Experts of a small language model: vocabulary 2681.
Below are experts of layer 10 (counted from 0) of a mixture-of-experts language model. Rows are named router (the router's row for the expert), gate (a neuron's input weights, with its number), up (a neuron's input weights, with its number) and show model dimensions 240-279. Each number is 128 + 24 x the weight over its row's rms, rounded and kept within 0 to 255. Numbers have three digits each.
After each expert's rows: "mostly gets" lists some tokens that are sent to it at least half of the time; "gets" lists some tokens that make up at least twice as much of what it gets as of all text. This comes from a sample of Wikipedia text that the model never trained on. Tokens count by the router's weight.

# expert 13
router:109077116162070132103138143132114182139147119163125138136095135136159160148160123094130148107139143115144164118137135125
gate9:120105123122088169112112143138127170117119144101104099123126090117098122172131162121089096138144155132154117127127120080
up9:088150145118102171109131123143128122111109131100104127107147077144133090157098157109137122117115169138169180156082086123
gate10:060115107150142089179149145102162131112137111162123163157124136156112084114104120139109137134191121111052189137128137122
up10:133159181111111131115129106118155166209122161126105074095141115117129110126140163098096149177127142114142090099134119107
gate11:121097140150153143127117143088143145166131108147140138140150169155120169130126125166145127082105104113160145129115128131
up11:140108110136123124122138113113125072162132128092104169135106151152094122108073123083133108139107092153137158158200141139
gate12:082091117149092102110150117150163153083137124147145152131141105137127128134118113116086109109094138155117139094109143141
up12:120110111158132110132159103141101146081159132078183185154153098085114139115150099133085083107102156143110156114122118154
gate13:132136111132143169126177129102137104121156148142140101145144132110106156151202092171098145136102135110128160084165148102
up13:148112077134126111118102120161136138122125125110116148089183137193114119089107104135203122133153117130114104159105109157
gate14:157146150164101123150152158155101112163153088128098121131166134176144155135113135115127128108125112109153134119096161131
up14:070126134119119094160144132129126153136097154096143137127116162148137146086132175156131116105084147114098144151121142151
gate15:165081130169149129110128154104066127104145110125132116097137150136151130138161092112115141154154153152151097120133148099
up15:127127121143122153095108144126106103113101077109096140093113159177150082129173113117130122127128145149127115110102166100
gate16:128142157089122115139149108139105126159129110120149177115157130139155101125118116167135130113151117089141132107139108133
up16:114148144121176121109145142098111169096156118059157109105117139129131110089072147152132173106143103145127109135121124166
gate17:150146115133118102121143176139146113147110170117097125091127140132143140159157138142139097117125115164139102139114107137
up17:100114164118113159109107139170165107128134120157154130135123137112117150141108143124127127100130140075130120144114124115
gate18:162149116159132107131153167150150158093129124131142133134126162160121130110113124116091129099134131160116166124107128075
up18:116095114124153152089093136136108118144130140155115126112103208129099159071174117169110101127117125067141108141156116105
gate19:094143119114134125105130120131137101154126109160156181097120142138094157090092112101107135151125131145129156110118122142
up19:135140129109137142087112195139145107157151100155094119157088158107158124115123153086090118117120118117096088133092121173
mostly gets: " was", " is", " are", " be", " an", " he"
gets: " the", " and", " a", " to", ",", " of"

# expert 3
router:162164158147184126140122161111118157106160150130123101116124113122134117121162126119155120156128099137111129112164124121
gate9:119141096071127163119111131142115117122140118104170148155115141135097149117126181135117126159158096137136136132126129072
up9:094132079112131126131074130156124138100096085187123128117161128068111088138105123140135118128130090163143090123133093183
gate10:093106132119173126176119150117139104067145123129151126135167094149113121115118148124173169097122074138129115094128135099
up10:138146108160087174149118128177137133099111093107103162153100096144107132131105084088136110164130097095129131124124112087
gate11:137106163138108131119148132188154153117144163082129085094131085116115144143115072140139180130137129098146135151110111132
up11:131085143130124141159102149140099123145140083132150140094081176127108096155140121144137149150114085163090184118108150112
gate12:107129140124066065104132120118104128200144135122156121138084129113137118117173115117110154123111094099112160118161158128
up12:131114131124147149133111115104165082082127089139155129151157113121168123129114124160137101143153132132118152117101075086
gate13:132127115121137111129157135133103166135108131107101174115114122160180141148142086137156103141121107123120126116094136080
up13:111132174181121131087152116160183114090127090145129129116158132133147092148171153080120106110127104121118108134113093131
gate14:157151104141111140080115130123143173146127191117139147108121112118137161140126100117184104125110127077151167109069127137
up14:124161133083139143140133093150161141122122126158159113140162112119134143122105125090098078119112108139122168160104123136
gate15:119138143174106121176164180120117127154115119151125122131085128132154079157172111118139142114177115132093104119128133134
up15:110142138125149134151133168144128128104152150089149071133113117159111156147097180136122160131094158152143122184133083110
gate16:137101152113137156141143092118152113144104117114138128105155142144195121141133127134151130086165109152115186088147150072
up16:153157105117104078125126172117110117112108113114093145142111138122127161144129154166104184134108105082116126160128137150
gate17:085149110123080139096136142134132112139132102128153091143124079100114127161108097122132137110127126144114165134068127161
up17:144107114152097125117137187122102135138120116115105102110114143164194153104124143170116130129132097172151130146133151129
gate18:155120108132132153137120097090096125140151107138153117143126113133156157133057104141114148120085110128121157127112107187
up18:092126126077123140112124132140171121126134129097135162130119114121134131139143102175119102163146126114142138127074117115
gate19:111166150137112146119100168078099122131124130158111101141147114153110145120117140163138158107148184159087144153121100163
up19:125133086123155165117145068129100076138125149099124125127113128092095110094166159194153140130092182152095159090180103139
mostly gets: "1", "2", "9", "4", "8", "3"
gets: " ", "1", "2", "0", "\n", "9"

# expert 11
router:102095129155086113108104118126127108167157152103124125131085105162126128102136149109098149129103148103180126089105151145
gate9:114130101160145144119108119114148135103112126143142135189058102177098117137185141132113085149179152142110136118143124162
up9:114092133132166108143095154127122121118151155148149118133115104101106138178115147167103162115102114108096164132147146190
gate10:145105151135136081122155142085135100089132132115137136125085148164152180111141138106152168135157129087137110146103123105
up10:151134127138136109129134140166165130100151105147149112118140129116132109119092116133113134111152130153120137110078140141
gate11:120138123078122118137121166123096107133096105129122163132118097136175151134090120075110137139079183082158142181100093136
up11:113143113128131106134112129078144090131130099118144155137082111113160119124125133081140141139144155113133149177116090132
gate12:150122152134106163136082089131145159144162141111119139143108095133114113119118149125108132106137105134067105138097143116
up12:148095143090122159102132157158109076147106106139106132151142136136137115149099112120123160135131163111152134134135156131
gate13:105124142151120103149135104127052149137150142117160139133137110081167127129134165132160144139134145149149108158143135139
up13:108087106166114173089153118132111144133158113136067084126145107093146156080176148108158115134114127148129143090117156130
gate14:093158118150124164146136175171107133130112134133093128138130138108140144130114129107153092115140141095162130108167110119
up14:112078143125151122117144127081092119165143136109115118142110130154101074180149135153138130114165120127155133143142143159
gate15:104101148151128133098088131094176167110160113116133134143152145166119085124136147101101165157155131147118163112140099163
up15:144147121103115121117126116145113141138158135159111109149150090134154094199140086120129128139136138141135106123130162166
gate16:101126149120105137089147127107115168120136182132113144125120109123160132150144117148132159121119141136136088150125142114
up16:173101129146174114118132134112124118121128135151092090175144136107149122101114125106124117101144124122106123114101087144
gate17:107121113148112133172143159104087168160121099124103143144092141106106168123130125106105131193100155138143095103114172100
up17:099156098072124129159102094133087115130116131106095125146123099149113111135145091129097132093124090214121143110110087118
gate18:131136081132124115169093072122144100093129111160132160122111102156129116164116153136154128166135130106144142157137151119
up18:131147072150123114096081153120108142142151128167073120143056162132141122132132116089141130122143130119155125145099142115
gate19:158125127160131126102117159127098100143130147096072136144130169162189099084103142186098086106166101141161169180107126126
up19:104150105141109152136098148129138132089098116149121141109172114095121131124067093127175160116091139107164160167141149147
mostly gets: " and", "),", " but", ");", " &", ";"
gets: " |", ",", " and", ")", "s", ";"

# expert 2
router:124155120155101155070150122156125173097137069140174139081094112109088143128112097126121160121118163153125098141132092124
gate9:132147101124121117136118106069123175134087079173161124094114104082101148113062104164133131141114120129145123132175091099
up9:117179116149133153155169111079158141121074135067101159101150162169174124147111115109123134106124129066143129143154128143
gate10:116124124121118165121157119161140132144140122094167103126121125124097158130128121129094123092118165098146137148116115134
up10:091148130108102161168050153173098141150095140118168132101138137080100135133141116141125115091117131115154154107122121139
gate11:102161111169112116117116120095104152102141089178137155132152137097141153104181085100135156118121154111121122145141116161
up11:119117131116155107141102099125128088147098146081117105125122126135156120113133172117113099144142141135159146095123084102
gate12:139143125134131139100130118117098186149136135135119115124120102116097110117140140116117112134174138185131122122090122089
up12:157087076118111093135120141145128133144120073104119118107123161139098116124170121164087086152122143163136134096149154146
gate13:085148132099121152105124109134109078103133133122161109137140151166072156120112115128107134139117155112137140117139142118
up13:116102152125118156131152113117096122111131133144116169154133138141139131131126176082081133038111138103093126153082147095
gate14:110158165159146172120152133146087143122115140113172164119130099123154129184118118136176112113158177155143125144071122141
up14:099121131143139115137117151121125106108100108111163123143126121154166135164112115096149083121170153154098115134152177106
gate15:137118108125151128143094153078157107131156111151124116116073176106159131123172092093129182136121158157123135134123105088
up15:137144095118172142106153094168082166109151132121134135168110151126093140145083126118173119107128105127136139179131115168
gate16:168099136118133111180105168125123088145197112110091096146145169104115113132126153139095116093123109117158122139130112110
up16:106095155077130135123139102085150114107155160099135153138139125131102164101136120110153150156135132138096118099120129155
gate17:106087125155131109123160138115106160119136109147174153104131116162136108093148082147157182149150098144139132141106165120
up17:130098120125111123133147132160121133178136135149123089108155122125137098111091137123124144114094137159107143156160161144
gate18:109153158126104128151097143136116129130110086147149077109123125173097112116132128105160115077111091145124117099131130152
up18:128107106115145139141142131148165138185116125104082186172138148133137127148107119125144134117083097114140147170148138084
gate19:132145114137076093069134137131118160126134101124116127101088160136086143138118089113122121099161144176102137133115103115
up19:156140129135119144159128106162149125103117135137089135069084150106093124107110131159144138138085119140144090080113103138
mostly gets: " gr", " e", " bl", " fl", " km", " ft"
gets: " |", "3", "4", "6", "r", "–"

# expert 0
router:119143098149127100143141111121127122166116122122111164136089119165131122116111150071139124135136107146162100121149151129
gate9:108158100116134147150143171145128146129147096121102141126061134080117158181121114129139132130173099156180125150119103127
up9:068127112163067094134098153146059094076124175115150134129150121112115136142130110136137149133160136114136149094136126104
gate10:142145153121153139113168123159110129102134156141099102102154135117094133101122157136129111143148133180144127145171141091
up10:106125129118135153131128145141132117110111098134116119167170148146125117098153153159152113147125117131127145109121120104
gate11:156130087111134126141140101111175164127085124117119153138096139141075129107138088135115129139146093127131079113130140127
up11:138142118117133127138109089096146145120130153140115196131125134063102146122106143146118169142131110167085140125173131137
gate12:145130091166176102128163124125106127120138127138166158107102149137136085103119128081151147123143128106109144115144126116
up12:101124116139127082096158120064110134121122122129121153147088101113128138143108127096113114102135101148124118143147118139
gate13:209101120084121132142115141092076089091130129093107113140143116088148101154152095118130093095143070136132185122140131127
up13:121110130159135125127134105142154196121127122127094189155131092148094150147096117166154154130077107118109111135125127151
gate14:131143132130126129152173139119155177159094179121167151144119146174113117126149141116097159091110126132105124119115150097
up14:157099166134054125177110113176110142101150121141182110119139149120159120158102103151155167123125140113101135148129130096
gate15:159167170130149159141125131114099151136125160141133110089122137125123138127111120155149102174146109190133165122083080161
up15:109173104137100100146127118140132116094105135150094119162150134091130139136115106113128076115118122130080137163103101144
gate16:128132118155131156136116094101141140127155082137130149139114124106085195129112113140132121124167145163141099155134169133
up16:090164089119083121100137148127099170100136146098113115152155095115103104113132068140148132139112157117133145127124125179
gate17:109138089135168147142121099132126092145105124138144151099107151178110066163109094115143135119119135112113123131094146155
up17:088152125143126176112084120150106112125133149150151181098107143113086119133124126108098112148069129096078094107157158162
gate18:122076119144084089165129140128157118165117160108088162150111098151091115144125177106125119108135172139153116176142115129
up18:124142094106126172121138116180134157095189080159146148123105121138151094169111095136108117131163084167133156081120131123
gate19:120099105161111144120122129112132121091128106138102137115123135130072120150083132119114152123109212153134145113097160144
up19:112119125103124129121126136132113128121133132156086089134145109132108134126127161119097139126159172074099120135116141097
mostly gets: "),", " f", ").", " \"", " (", " w"
gets: ",", "\n", ".", " |", " (", "-"

# expert 10
router:141102126144127129142110192122086165122102138135091116111161177131130155159089162145125141115124111140171153143152166096
gate9:164134139126124108114134116128089112143115144117135101129134130131092143161156167170128121153147135129135115132102163104
up9:132150122103118118141186083077136153128079161184130128067110127107118154127135097076101123122177143114139089119080137111
gate10:127074122128073133124116156118196139101128149163065159167145088123161143085120078132147113127087114156140139118151120133
up10:155112148159090121110145150091138109113167120128140149123130151134148116167113137112154174161110170107129107072127115138
gate11:121110108109121097117130165101119123139131170110096119146103167107119134164139114128142122133144142128116159156171123093
up11:087107133101127095160123135106145100154136114100129144135144126161171124164118133125108160107106100114134147150128114100
gate12:134146147161124105122149158165123139124129111166117132144116159108117149151117155147115143105097159171104093102155133131
up12:122140136136077090133110121150129126115086146141130155109090144103112119166104119132160125106142145148169106108163135148
gate13:113098103135114139113108213117117110121082124128146169173122134151147090113144169116150107125144128135137114125115128133
up13:137135138120134138133116142128124149028090154131094140142113140137117121113137195126172112151131131147152164169114132116
gate14:098088118140169123142130143147140116181130145132111131132121115163116163123133164139155117149146195070141135133130159154
up14:128121130112119160132115131164141126095117125166095130118145113093135096132126122116155130124114131174108122088113140128
gate15:138128168124121133120123143123102176138139133153090116138133115111189147113141164103122134150103141115118156117136143151
up15:192148115095140143120140118136143103122120152113127128114093171073154125125137085143144115159133118143128160138117126124
gate16:106110143118081138116120143168109119182126117141118137096129146125122159117082073121121065127113117147101122132123142107
up16:129139130107142093110095115163150097144138096142114133118118112159098115167152132115157138114136105130141135103160141175
gate17:137146160141156124145078129143125131136148129144135106123126158153125167138132116097142126156081097129161136097136132174
up17:122127126105091132141062112129160128115155117110121116106184125121159110090137110178111139106122135133122086173115104061
gate18:134097115137176127155122162157135090114110104175120120122164142129163124116128145153119109112147151134151125188148135117
up18:098167151098134144119140131139145091146149117136159155118111157114088128115140173153105109101066109084103129138108119170
gate19:157100157153138144132099127124094141110127143159081079087143144150106142209133116099142133123102093145172117175098114086
up19:123141077117176131153126088153162176135119110118117118171091171162146107123147115150130110105116137089120140138160111090
mostly gets: " his", " first", "==", " this", " its", " new"
gets: ".", "s", "ed", " the", "==", "ing"